Below are experts of layer 5 (counted from 0) of a mixture-of-experts language model. Rows are named router (the router's row for the expert), gate (a neuron's input weights, with its number), up (a neuron's input weights, with its number) and show model dimensions 64-127. Each number is 128 + 24 x the weight over its row's rms, rounded and kept within 0 to 255.
After each expert's rows: "gets" lists some tokens that make up at least twice as much of what it gets as of all text. This comes from a sample of Wikipedia text that the model never trained on. Tokens count by the router's weight.

# expert 31
router [130 118 164 177 132 100  99 124 126 137 140 132 111 143 130 109 102 139 111 149 142 122 148 124 184  90 166 117 106 106  92 121 131 129 119 159 139 139 133  95 131 102 154  91 132 124 121 111 156  75 141 148 110 160 116 110 126 136  80 142 170  71 178 138]
gate2 [120 124 119 155 126 170  70 116 143 140 147 136 109 161  74 103 154 111 103 170 171 140 149  99  92 162 105  94 152 113 150 146 146 180  99 129  83 145 137 133 136 109 141 151 139 162  88 127 127  77 135 145 137 159 145 131 132 137 116 139 165 140 116 131]
up2 [135 140 112 146 133 138 139 143 116  83 123 127 130 120 158  96 112 152 128 120  99 145 103 131 158 112  93 106 138 128  81 137 121 121 115 102 168 113  85 111 107 136 124  58 138 132 160 123  93  98 105 116 142 128 111 103 160 115 140  85 129 103 165 160]
gate3 [157 100 153  92  98  73 112 130 120 155 119 117 121 166 165  96 127 131 132 115 121 129 153 122 141  90 133 150  89 179 175 162 140 131 121 132 119 118 129  89 150 128 122 139 103  87 179 133 138 151 140 106 117 128 127  75 105 150 141 159 133 149 111 181]
up3 [113  91 194 124 135 122 170 108 166  75 106 119 102 153 166 112 116 108 171 119 129 157 145 150 145 109 187 103  94 139 128 138 178 133 112 120 133 137 156 122 115 157 105 153 124 126 153 113 143 147 141  93 115 138 134 102 112 170 154 158 161 107 118 113]
gate4 [142 103  76 132 117 137 112 141 110 138 133 108 124 132 108 137 136 144 133 146 161 153 133 121 105 110 154 151 124 125 120  92 148 141 151 127 154 105 119 145 157 124 156 167 115 142  76 134 127 145 128 101 115 133 145 131 143 127  97 141 122  76 132 114]
up4 [118 181 213 156 105 132  97 118 121 163  94 108 107 120 125 142 117 137 158 132 120 105 142 124 143 115 141 133  92 107 144 117 129 113 105 136 113  85 115 135 152  88 137 124 121 155 172 120 122 115 124 154 138 123 119 106 127 155 101  79 114 108 143  83]
gets: "9", "0", "1", "2", "8", "7"

# expert 0
router [ 86 121 127 118 143  94 125 129 126 133 154 154 145 162 158 121  84 101 131 147 153 122  90 143 176 142 138 127 128 100 107 132 134 108 131 147 130 142 162 131 132  87 120 124 166 141 140 129 177 111 116 151 104 147  98 144 106 104 104 114 150 102 164 164]
gate1 [144 124 120  87 157 150 107 127 150 121 135 142 137  96 135 126  79 126 127 125 124 125 123 176 141 128 115 129 113 144  94 107 131 133  92 126 149 132 109 108 110 129 150 128 149 146 129 149 119 151 153 163 109 106 114 136 137  63 143 132 166 107  54 131]
up1 [127 110  63 101 141 128 110  75 117 140 140 113 132 115  93 149 108 205 155 128 135 105  92 103 151 173 117 151 102 146 141 120 111 127 126 141 108 124 148 115  72 119 137 148 123 144 107 118 117 137 123 100  98 124  98 147 128 157 150 155 166 108 167 119]
gate2 [112 133 104 169 125 147 104 143 134 114 161 103 152 152 145 111 122 139 135 119 109 126 168 103 122 163 123 108 111 116 148  84 122  85  85 119 115 163 166 128 133 161 148 121  67 126 131 110 128 120 111 173 113 121 119 126 160 122 151 109 138 152 141 149]
up2 [115 112  63 114 109 130 142 117 143 127 126 146 155 157 100 149 143 132  97 119 110 152 156  90 140  88  92 158 138 123 107 144 128 121 148 109 115 108 103 126 110 166 106 155 120  73 166 145 187 127 109  97 156 146 153 142 100 101 156 122 113 119 105 140]
gate3 [128  84 113 144 109 139 109 154 132 130 155 128 107 112 153 128 134 108 142  88 166 167 121 156 122  97 163 100 157 126 168 103 149 132  93 134 105 135 144  66 131 115  79  93 140 156 145 132 124 117 169  90 125 124 161 165 142  93 143 122  97 144 146 134]
up3 [103 125 112 163 125 137 186 121  98 159  99 110 150  91 124  92 162 120 183 174 117  86 117 147  87 120 118 105 117 105  98 119 154 115 167 124 133 146 144 180 146 174 162 163 154 131 130 117 156 142 131 162 155 155 147 137 130 118 132  70 112 119 106 145]
gets: "-", "|", ".\n\n", "==", "=", " |\n\n"

# expert 5
router [159 126 176 140 112 136 107 130 117 143 157 134 166 168 154 144 129 111 120 128 140 119 119 137 110  92 132 108 127 112  89 146 161 114 119 121 133 173 181  91 163  99 153 101 170 154 116  90 146 113 144 137 100 154 108 123 124 176 122 101 151 106 134 169]
gate1 [178 184 160 122 161 114 133 143  90 137 120 122 135 139 141 123 116  91 124 141 129 101 135  96 112  72 120 136 162 138 103 168 129 157  91 127 115 138 195 154 118  88 138  69 139 176 149  63 151 144 116 141 162 133 113 163 135 125 137 153 121 146 156 121]
up1 [126 118 137 104 133  90 106 109 109 125 158 123 109 130 146 163 152 118 164 115 133 134  77 145  84 112 110 108 116 110 107 117 123 147 175 157 133 121 125 102 111  70 109 160 131 188 142  97 128 123 164 123 143 121 123  97  68 120 118 112 125 142 105 161]
gate2 [126 159 174 155 157 115 140 148 104 116 136 118 190 184 108  95  90 150 133 163 125 118 122 169 109 143 126 147 103 129 122 151 151 155 111 136 157 136 136 110 151 144 149 142 140 162 137  98 141 132 184 159 189 124 113 139 120 117 147  86 128 140 130 127]
up2 [ 68 146 144 139 125 114 100 117 113 115 126 141  83  94 160 112 119 138 156 114 126 111 128  92 164 131 119  90 120 113 159 116  83 107 162  99 132 134  88 114 171  82 104 157 100 148  93 112 146 127 116 141 121 151 103 117 105 104 153 150  83 139 167  95]
gate3 [125 150 114 130 173 160 139 137 123 136 134 125 137 112 120 156 139 161 135 134 122 114 131 125 106 116 147 132 144 137 150 119 144 135 143 134 139 152 132 171 157  65 143 137 160 159 141  95 140 132 138 136 144 129  85 118 106 104 156 124 141 101 148 183]
up3 [ 85 156 183 108 153 135 122 132 143 127 114 100  89 130 118 139 168 139 147 125 119 114 194 112 124 137 116 103 102 143 139 141 151 146 120  78 132 138 119 118  80 137 117 154 164 159 108 112 133 159 153 132  90 144 124 134 138 109 114  88 134 141 187 167]
gets: "le", "ing", "ers", "ed", "er", "s"

# expert 2
router [112 141 132 166 148 113 123 125 166 164 154 151 134 103 112  97 112 158 102 146 181 137  92 120 162  98 128 157 143 112 111 109 145 101 158 158 167 189 132  79 121 109 143 117 157 148  94 112 159  91 119 167 134 134  97  96 104 123  98 141 138 122 173 118]
gate1 [111 105 123  95 161 123 138 156 116  99 101 122 131  64 121 150 134 142 120 158 163  95  96  81 177  93 111 126 134 127 116 166 125 101 109 127 126 127 152 121 167 136 115  93 128 137 113 127 131  94 142 157 100 102 147 113 137 140 115 158 136 131 153 130]
up1 [124 130 113 151 133  99 142 138 149 136 152 116  96 141 154 174  97 116  84 129 143 113 141 113 109 119 147 140 113 101 134 128 105 113 145 152 138 107 158 168  94 135  89 131  85  96 113  89 109 122 111 133 118 152  89 149 113 132 153 111  65 107 139 143]
gate2 [135 137 110 178  80 127 133 145 132 118  82  77 134 129 110 102 148 156  92 145 109 142 126 131 171  93  95 155 136 136 160 148 121 126 156 140 139 140 103 117  94 123 109 136 129 133 127 102 132 100 164 126 140 111 153  89 100 123 168 138 121  72  94 132]
up2 [103  98 116 124 110 170 163 125 102 158 101 131 115 141 151 138 103  91 113 128 140 142 144 145 101 146 162 114 126 153 120 125 101 163 130 105 136  97 109 106 121 117 130 145 106 129 135 132 128 120 185 156 103 160 115 138 146 190 123 149 159 129 125 125]
gate3 [ 89 137 101 140 159 115 104 113 143 155 176 153 127 123 129 120 160 114 146 116 150 160 110 123 137 126 118 189 112 130 178 119 146 142 157 172 169 137 135  94 102 117  98 118 154  65 138 109 132 154 120 100 132 134 112 142 125 164 120 162 104 168  98 144]
up3 [147 112 139 111 119 138 151 141  98 143 153 114 112  35 101 119  69 118 106 184 128 103 174  85 161 173 142 133 131 108 105 160 118 119 156 145  94 132 117 181 123 153 157 146 124 109 130 123 134 104 111 140 145 149 105 120 170 133 150 141 131 119 142 141]
gets: " the", " a", " The", " his", " that", "The"

# expert 33
router [126 125 171 139 119 112 108  81 109 159 144 150 104 157 155 132 103  92 136 124 147 116  86 129 182 126 165 141 141 108 117 132 137 118 164 178 184 156 151 130 117 135 111  82 151 142 109  99 136 111 137 161 108 160 106 138  83 164  83 102 164  60 145 137]
gate2 [115 100 129  72 136 116 114 118 103  69 129 139 154 109 110 103  89 127 148 139 131 162 150 107 137 126 151 155 159 135 109 192 135  87 151 119 166 121 167 151 113 138 140 100 139 118  69 113 149 134  98 101 109 126 141 154 148  87  99 103 152 113 119 125]
up2 [161 175 126 151 121 131 160 140 120 106 168 112 156 173 163 158 119 139 129 105  96  72 146 150 103 113 139 133 140  92 130  93 139 126 121 109 169 143 107  74 121 129 144 157 141  93  96 129 150 144 194 138 147 124 120 180 117 115 175 134 144  81 107 122]
gate3 [ 87 122 141 117 144 163 126 115 153 131 154 151 105 145 136 110 167 135 109 152 141 171 130  82 157 111 137  80 162 130 109 118 131 107 144 158  87 111 145 126 113 110 134 133 145 125  97 137 140 126 122 134 115 146 130 132 131 140 103  87 131 100 117 147]
up3 [130 127 141 111 126 129  98 152 131 125 106  75 116 127 149  88 134 167 155 113  98 139 115 123  90 130 117 109 140 113 136  99 130  94 127 174 124 127 124 152 110 114 183 119 105 129 123 132 104 112 114 132 119 100 134 132  98 170 133 101 133 121  80 152]
gate4 [149 124 135 181 115 158 137 144  86 126 182 113 178 115 124  96  92 138 122 171 134 123 135 133 157 144 128 125 108 143  92 103 143 108 154 150 128 115  45  76 135 162 139 134 169 170 141 127 150 131  88 118 164 127 116 166 116 130 124 115 131 114 146 136]
up4 [183 113 127 122 126 120 115 135 130 173 148 136 101  99 114 135 194 138 141  97 138 129 160 131 153  81 116 153 133 100 120 143 159 103 125 149 102 142  82 108 132 102  79 124  91 172 126 136 121 106 145 102 162 165 100 112  82 141 139 126 130 111 149 141]
gets: "0", "3", "5", "6", "4", "7"

# expert 6
router [122 151 133 173 162 129 147 115 149 139 170 150 146 128  92 137 112 125  98 142 145  85 136 149 113 120 121 102 136  96 117 123 151 121 152 128 122 154 150 111 132 145 114 111 126 131 121 104 136 147 123 164 136 169  85  91 115 117 101 127 186  85 139 129]
gate0 [148 122  99 139 156 118 156 144 129 103 150 148 102 145 137 154 104 119 134 202 150 112 126 124 136 110 111 151 157 138  84 163 162 131 161 129 123 120 145 194 136 163 124 115 115 130 126 126 154 146 133 144 150 113 124 124 126 110 140 179 134  95 143 153]
up0 [159 134 155  83 117 151 154 129 122 152 109 121  99 117  96 124 141 147 117 143 132  88  88 129 151  81 166 111 143 159 151 119 163 144 122  96 138 146  92 129 183 160  99 137 149 148 129  88 158 157 150 106  85 100 149  90 112 101 158 118 136 145 142 148]
gate1 [ 68 124 140 109 146 129 162  90 137 126 140 108 116 109 122 131 130 116  70 119 128 122 139 149 142 166 140 124 130 150 112 138 175 122 177 156 126 169 150 137 116 151 131 137 115 134 104  85 104 176 146 167 146 134 137 148 157 127 120 124 163 136 116 149]
up1 [133 104 158 143 108  93  83 142 136 107 137 142  89 109 170 105  98 125 116 122 135 174 137 166 147 107 100 120 109  90 137 150 136 100 144 154 121 145 112 129 113  79 137 153 130 120 139 107 129 137 106 111 162 146 120 130 122 112  75 126 114 176 152 108]
gate2 [163 127 114 149 149  97 161 152 163  59 130 147 128 132 113 147 131 106 139 123 141  75  96 135 124 129 180 102 145  99 163 157 156 136 135 128 115 123 105 153 118  99 121 131 132 136 101 120 108 135 136 133 156 106 123 117 105 151  73 135 193 118 135 178]
up2 [ 93 103 121 135 110 126  93 120 141 156 126 120 127 144 190 128 162 155 141 140 146 160 187 127 147 105 109 100 161 145 103 111 123 142  93 143  90 127 146 117  99 148 118 121 104 117  98 122 134 133 135 103 135 160 115 102 139 145 106 134 127 185 108 126]
gets: " a", " an", " A", " first", " F", " un"

# expert 7
router [123 127 143 132 130 127  76 119 129 161 169 160 123 127 149 118  99 157 109 155 149 129  83  91 145 106 130 122  85  74  96 152 149 125 163 149 124 144 184  91 160  92 142 116 131 128 117 108 123  98  91 115  82 113 128 118 109 154 126 105 152 122 139 133]
gate1 [139 125 116 163 143 161 114 111 128 106 179 108 114 154 113 144 121 113  94 132 193 151 111 101 117  86 104 103 118  62 120 148 133 107 149 186 125 154 143 104 100  92 132 130 116 126 117 120 150 109 120 163 128 121 130 133 124 115 113 136 126 153 152 147]
up1 [123 117  94  88 147 167 109 122 180 129 137 169 147 129  73 152 108 146 143 115 137 147 117 116 134 128 145  86 144 107 138 134 144  93 134 110  95 109 163 137 116 110 135 120 123 127 116 143 232 166 141 122 151 134 139 136 143  86 123 153 139 115 128 109]
gate2 [129 161 113 156 128 131 124  61 118 160 111 117 107 130 146 113 125 151  94 158 105 136 105 152 116 124 107 110 132  98 126 155 123 145 141 109 168 129 135 167 137 106 108 128 149 140 104 129 164 109 148 156  98 113 134 157 145 148 150  93 134 112 115 120]
up2 [151 123 144 122 174 126 128 141 116 132 119 118 131 164  87 140 118 167 172  96 150 145 120 116 116  90 112 139  99 171 128 133 140  85 127 123 128 153 140  99 135 136 100 128 114 136 100 116 110 156 169 119 106  99 153 141 126 126 130 114 163 117 115 168]
gate3 [123 116 138 121 135 114 163 137  66 168 170 134  55 133 123 132  87 113 155 184 140 149 126 101 169 134 125 124 134 124 135 162 107 153 137 133 108  97 163 119 134 124  82 137 133 145 156 111 129 113 115  91 128 128 135 120  92 150 119 134 136 132 170 158]
up3 [126 120 130  81 146 122 116  91  97 118 160 117 104 126 164 159 140  58 131 106 130 130 123 138  96 163 134 100 155 115 146 159 143 143 133 162 127 169 126  93 107 163  99 156 112 143 166  98 127  76 142 153 103 137  74 142 123 145 126 113 150 113 129 122]
gets: "o", "a", "i", "u", " de", "on"

# expert 29
router [ 95 111 126 107 125 120 118 132 145 135 173 153 152 160 153 129  74 107 134 147 147 120 108 160 152 133 168 135 132  89 102 138 152 130 120 164 131 132 147 146 106  76 138 130 151 130 117 101 177 105  99 135 107 163  87 107  83 163  95 131 149  98 143 149]
gate2 [109 126 128 188 145  87 131 180 123 128 154 142 103 108 132  99 122 135 128 130 106 116 143 191 105 118 149 154 104 134 133 135 139 134 108 117 130 113 149 127 161 106 101 143 135 103 126  92 132  92 123  89 102 142 135  84 110 128  75 146 122 111 120 103]
up2 [109  97 141 148 196 137  90 137 151  87 126 160 109 122 162 136 116 154 110 104  93 209 130 146 147 133 142 117 128 139 110 119 150  55  94 129 119 201 105 123 146 110 112 132 149 102 112 114 159 121 160 141 126 109  94 112 130 132 141 116 171 177 124 140]
gate3 [134 139 125 126 177 132  96  96  86 128 136 156 152 153 122 141 108 106 158 145 155  79 123 167  94 154 133 128 169 145 103 151 118 143 107 120 122 141 156 168 186 129 126 134 128 151 124 125 173 143 132  82  82 104 164  91 150 131 114 148 110 171 148  78]
up3 [ 79 115 135 159 130 122 172 156 111 114 117  94  75 154 103 148 145 121  91 125 150 122 120 110  76 159 128 170 136 146 101 119 149  83  87 133 191 156 153 125 154 143 127 130 114 145 126 124 153 142 134 125 108 115 143  84 130 139 140 125 111 123 138 162]
gate4 [109 128 132 152 144 136 142  94 113 122 144 108 154 122 142 115 143  88  85 133 145 144 156  93 161 160 121 122 112  86  97 102 105  75  72 119  94 162 128 173 123 113 156 127 130 110 114 134 132 122 135 169 120 114 121 112 141 136 130 105 129 158 134  96]
up4 [126 145 146 127 140 174 136 130 175 121 104 123 149 127 100 141 112 119 122 119 193 157 145 119 144  75 132 123 129 123 175 111 138 123  99 113 118 136  90 143  76 159 132 113 150 110 126 127 166 167 153 115 103 113 126 106 147 110 103  70 127 134 112 124]
gets: "-", "|", "\n", " ", "\n\n", ")\n"

# expert 21
router [124 109 144 128 124 134 114 109 121 151 124 183 119 119 121  85  72 104 138 137 138 120  92 135 174 126 128 154 123 116 128 107 138 129 151 165 121 135 142 129 137  96 128  98 149 114 120 119 135 103  85 132 106 152  94  98  92 137 145 121 137 119 139 145]
gate1 [142 110 139 120  94 141 102 136 136 160 134 140 123 156 151 131 149 113 149 102 144 120 100  92 176 183 150 199 139 118 129 104 131  89 157 135 130 157 112 116 126 134 119 131 166 106 183 109 164 124 114 120 166 154 122 151 100 145 176 117 137 155 125 132]
up1 [134 120 126  78 148 168  97 179 175 117  93 115  76 154  94 131  92 165  99 151 112 120 167 147 133 124  90  84 106 154 147 147 119 108  58 125 112 121 112 120 121 136 122 122 127 126 112 173 113 110 161  97 106  88 117 129 121  87  82 119 155  92 118 105]
gate2 [125 110 110 165 134  98  99 168 153 120 106 174 133  95 108 168 101  99 136 157 180 119 166  99 160 128 145 119 137 111  72 121 111 107 133 180 131 169  68 148 155  97 138 125 161 132 129 130 153 136  95 133 159  79 116 139 141 108 135 126 153 149 127 112]
up2 [ 88 130 160 123 178 146 151 163 136 139 110 130 137 104 127 160 121 144 119 128 112 152 161 114 117 111 153 131 156 123 180 143 171 137 155 105 165 113 123 127 127 147 103 156 111 106 116 148 131  87 174 154 131 132 114  96 131 136 145 119 173 157 107 151]
gate3 [ 61 143 129  93 144 117 118 132 160 113 140 144 115 145 108 152 103  85 131 111 119 139 120 137 109 171 134  78 115  95 173  97 137 104  97 142 155 124 144 142 127 156 115 147 128 127 103 137 157 104 122 129 101 153  96 110 133 125 116 163 159  93 175 110]
up3 [114 146 152 121 110 111 113 123  94 132 120 107 133  93 122 134 126 116  90 143 124 108 119 119 140 159 157 120 119 130 155 170  92 105  86 142 163 113 119 121 136  98 160 103 114 153 156 117 158 107 125 138 142 150  72 121 135 118  68 130 100 108 114 129]
gets: ".\n\n", " to", "\n", "\n\n", " |\n", "."

# expert 17
router [125 125 134 126 156 100 117  71 122 141 165 111 129 105 157 112  75 147 142 127 118 133 126 127 140  99 141 142 112 118  66 131 154 118 149 158 162 156 170 118 135 115 112 118 145 145  67  74 126  95 160 140 102 135 116 138 100 142  95 123 136  89 145 153]
gate1 [138 131 112 149 113 153 145  94 102 124 103 141 146 109 154 125  99 106 136 122 161 113 109 119 135 169 129 124 135 115  96 126 110 133 114 121  93 158 140 142 115 113  95 127 122 153 126 138 103 137  93 137 167 144 129 139 134 159  99 102 154 118 132 192]
up1 [148 115 127 154 146 110 150 143 113 155 138  78  79 111 106  85 123 125 110 172  79 118 126 144  96 134 128 128  95 130 154 133 162  84  87 131 102 111 133 117 132  81 117 125 130  96 132 140 141 113 165  79 159  82 191 139 160 120 107 145 166 145 136 141]
gate2 [154 137 110 148 177  99 164 108 105 140 129 107 172 148 145 113 126  98 133 103 121 150 140 142 119 192 135 134 129 134 104 136 117 155 145 182 148 186 171 138 120 137 116 144 111 121  94 139 160 106  96 135 119 168 142 131 105 151 117 172 106  77 117 144]
up2 [123  94 126 101 119  66 129 154 128 127 133 133 111 159 158 103  88 138 147  91 106 181  92 141 127 165 118  98 158 144 164 121  93 102 133 108 120 129  96 125 135 145 104 123 144 137 136 113 128 133  92  90 134  90 130 130  99 178 126 152 115 141 145 110]
gate3 [139 141 118 143 133 106 137  66  98 157 156 100 130 108 159 146 111  84  98 135 126 109 162 100 128 152 108 119 132 137  91 145 166  79 137 169  98 151 142 143 144 127 136 108  90 137 140 104 127 152  93 134 144 134 135 149 123 121 135 134 113 173  87 124]
up3 [169 111 111 165 137 141 110 125 143 149  98 136  99 121 126 131 135 124  90 144 170 168 169 141 160 131 133 170 142  96 113 117 122 124 147 150 113 162 166 127 102 173 120 109 102 115 154  84 116 116 129 157 136  89 121 197 130  90 107 114 121 175  80 117]
gets: ":", " |", " the", " of", ";", "):"

# expert 25
router [121 123 167 161 135  88 114  92 137 153 174 166 125 142 130 112 108 140 112 169 134 119 122 133 163  77 151 117 104 112 100 148 160 106 153 137 130 136 143 119 131 115 122 126 143 125  87 125 135 118 123 133 109 164 130 111  81 106  83  94 138 114 148 155]
gate1 [157 102 103 140 104 127 106  94 124 125  95 150 127 109 188 135  97 113 126 181 112 120 152 107 139 101 132 119 109 125 125 151  97  98 123 117 142 135 140 127 117 113  98 107 120 115 155 103 156 117 127 165 122 169 116 129 145 114  89 177 145 165 108 159]
up1 [131 137 146 108 141 115 100 147 112 117 157  95 102 165 130 137 194  94 116 107 135 135  96 113 105  95 119 119 115  92 112  98 150 154 111 102 143 122 158  93 137 108 135 126 140 116  83 125 122 138 114 151 136 159 141 107 143 138 146 124  90 114 129  94]
gate2 [120 124 142 105 136 109 153 139  84 100 171 114  96 113 128 134 124 146  91 126  75 150  78 121 127 126 134  96 130 118 128  95 139 113  93 110 122 160 138 141 108 108 162 122 139 137 110  93 109 110  90 167 155 118 152 116 115  97 135 123 128  71 143 144]
up2 [129 133 129 139 102 126  78 150 144 148  99 147 147 126 102 117 128 153 134  96 159  94 161  98 106 174 103 155 116 169 113 129 111 132 152 134 131 149 119 101 146 132 132  89 106 142 158 146 132 153 148 124 130 155  97 157 105 160 134 144 145 175 153 178]
gate3 [145 133 129 144 129 128 139 124 164 144 169 133 151 120  89 116  65  91  85 152 171 126 126 131 165 103 148 129  76  95  91 138 122 122 107 145 120 105 146 133 114  97 141 111 100 105 105 160 107 148 113 122 129 149 187 171 134 130  96 144 127 136 124 126]
up3 [136 175  90 162 140  88 156 130 113 102  90 102 128 132 139 105 158 127 139 139 128 167 130 152 152  93 134 121 147 125 120 152 122 140 118 120 196 150  88 124 138 114 116  83 139 118  93 147  98 157 117 151 123 115  81 174 124  94  95  89 129 140 139 124]
gets: ",", " –", "),", " and", " —", " -"

# expert 22
router [137 122 126 127 135  94  81 120 149 136 138 129 122 107 150 132 103  91 119 155 138 120 118 130 145 111 151 147  79 108 132 133 169 138 152 159 162 153 149 112 125  97 130 120 136 141  91 105 164 138 121 164 117 154 109 140  90 165  66 133 132 112 137 163]
gate1 [140 145 108 130 140 114 112 131 141 144 130 156 107 176 128 141 148 105 105 139 135 105 130 145 156 143 106 110  49 125 156 167 123 113 104 141 132 134 162 108 155 142 133 135 125 138 134 115  99 108 130 132 124 140 126 125 147 118 131 130 100 145  71 142]
up1 [131  96 190 145 102 148 107 164 126 126 146 103 149 126 128 110 122 127 124  79 108 161 144 154 135 141 171 143 145 128 156 140 138 159 117 125 110 139 170 149 122  84  93 163 138 160 167 134 124 128 123 131  94 175 101 120 183 134 124 120 107 137 107 130]
gate2 [ 89 180 161 145 150 143  84 146 121  99 121 143 144 124 143 101 119 116 136 136 120 116 101 115 148 139 155 140 163 126  97 125 111 119 127 127 178 137 152 105 161 113 124 129 140 129 103 126 153 103 147 127 174 139 114 123 120 114 117 117 141 109 124 161]
up2 [121 146 153 127  96 149 112 158 176 129 117 123 134 137 121 141 114 158 136  83 103  97 143 109 134 112 120 114  99 133 172 175  93 155 137 108 179 141 125 111 107 129 120 137 174 140  96 105 163  87 154 145 141 168 138 123 151 141 138 106 170 109 133 150]
gate3 [173  71 116 158 141 133 112 138 107 167 143 124 130 145 162 130 126 142  50 133 152 151 130 159 125 117 116 183 189 144 104 108 134  95 125 123 111 156 118 161  97 147 108  97 122 115 120  88 139 148 121 148 119 121 102 147 131 159 111 170  70 108 126 147]
up3 [132 122 103 154 146 116 146 156 140 164 124 102 163 121 159 120 122 154 135 143 132  99 157 139 116  88 149 186 151 107 120 140 131 124 159  78 121 157 143 158  96 146  90 161 120 126 125 156 148 141 109 135 122 111 143 141 100 117 113 127 131 102 135 136]
gets: " |", ";", ":", "|", " —;", " /"

# expert 15
router [142  98 142 155 121  86  75  99 121 158 151 149 118 135 138  97 102 114 128 173 126 130 113 140 161 124 161 132 120 131  99 143 165 126 147 133 148 172 133  95 138 130 166 120 144  95 120 116 127 112 107 188 100 156 120 138 119 152  98 101 151 100 135 108]
gate1 [121  96  97 105 120 111 110 118 134 137 104 109 137 118  90 126 176 162 117 177 115 132 125 135 138 110 143 100 118 136 135 139 134 152 143 141 154 165 113 149  90 156 154 128 154 125 123 160  99  83 132 162 113 160 130 133 112 127 124 111 166 108 138 116]
up1 [157 166 119 109 133 116 148 111 113 151 131 105 154 115  87 157 120 134  94 137 133 104 151 100 115 156 116 109 158 169 109 121 138 144 146 109 139 132 138 153  84 135 147 137 121 108 127  94 103 120 125 152  87 193  76 128 110 114 150 124 146 140 160 117]
gate2 [143 127 140 143 144 125 117 107 144 125 179 139 133 124 133 157 105 114  88 113 119  86  89 126 135 186 151 132 151 139 131 154 147 141 103 131 108 135 131 104 126 145 137 157 119  96 158 128 134 109 124 182 103 177  75 128 115 127 100 119 147 116 123  77]
up2 [174 163 112  97  88 160 134 104 137 145 131 140 124 108  88 141 138 108  84 152 130 156 104 141 122 150 116  99 148 107 106 122 126 125  62 154 124 157 155 129 119 163  92 107 127  99 115 155 166 132 115 135 137 122  98 145 157 106 125 148 107 127  86  71]
gate3 [132 151 127 120  98 100 108 108 151 162 143 127 125 147 102 123 141 160 101 125 120 155 145 108 140 112 125 140 110 109 141 155 175 159 117  98 135 104 118 176 150 143 140 113  83 127  95 169 161 133  72 157 103 141 108 150 128 143 121 105 101 105 123  89]
up3 [ 80 106 144 117 200 122 147 155 165 140 148 140 102 126  97  80 119 121 115 125  86 165 144 126 126 190 106  96  98 145 137  98 157 104 111 130  90 161 123 125 151 133 129  98 179 163 115 109 145 112 111 139 142 169 110 138 162 165 107 102 151 128 144 133]
gets: ".", ",", ")", "\"", ".\n", ")."

# expert 37
router [105 143 149 153 112 134 107 114 113 152 133 127 144 103 122  75  91  99 142 150 125  75 132 143 168  95 159 149  92 131 118 142 182 119 163 141 142 156 126 110 158  82 161 125 153 160 109  92 146 124 104 158  94 159 106 111  97 124  63 123 152  89 143 116]
gate1 [137 187 151 140 134 173 127 139 129 167 156 103 137 123 135 192  86 117  85 128 118 119 162 147 116 121 132 125 144 133 155 131 135 153 126 185 160 118 109 128 169 141 130 104 167 138 149 113 158  97 147 113 174 104 131 105 125 137 111 136 120 121 117 147]
up1 [167 160 123 119 138 138 163 106 160 168 144 117  69  89 108  84 150 130 165 160  89 127 104 156 130 100 103 128 160 108 160 146 111 103 135 137 105 124 136 153 159 106 115 160 132  88 123 100 138 152 135 142 170  84 104 156 144 117 116 136 103 123 114 146]
gate2 [109 120 162 160 142 173 125 127 116 148 129 117 111  74 140 121 113 110 165 130 115 108 169 113 159 140 109 175 133 116 157 169 110 134 149 132 159 106 146 136 109 139 168 128 101 136 132 115 173 124 129 165 160 154 124 138  97 128  63 135 118 129 177 125]
up2 [111 141 120 107 130 144 152 135 146 116 172 119 132 123 157 157 127 107 126 130 101 147 117 126 146 159 139  92 155 153  86 148 160 138 146 154 122 158 106 121 120 151  96 138 143 169  80 146  95 138  82 168  85 142 107 147 139 186 142 155 102  84 125 124]
gate3 [138 113 113 185 134 175 145  97 102 167 154 110 108  94 123 115 111 152 113 152 105 127 130 131 144 102 119 114  87 108 124 146 138 140 161 170 140 147 142 138 142 149 106 113 123  90 117 114  96 180 152 175  92 130 161 122  96 120  93 117 157 169 133 180]
up3 [129 140 134 124 169 126  99 153 111 137 146 145 125 113 121 148 161  97 127 158 125 140 102 116 146  97 142 104  96 151 140 135 118 162 106 147 126 135 110 133 128  64 179 150 122  79 133 106 139 117 108 116 127 134 122 130 133 138 135 149 129 141 113 133]
gets: "2", "0", "G", "S", "B", "M"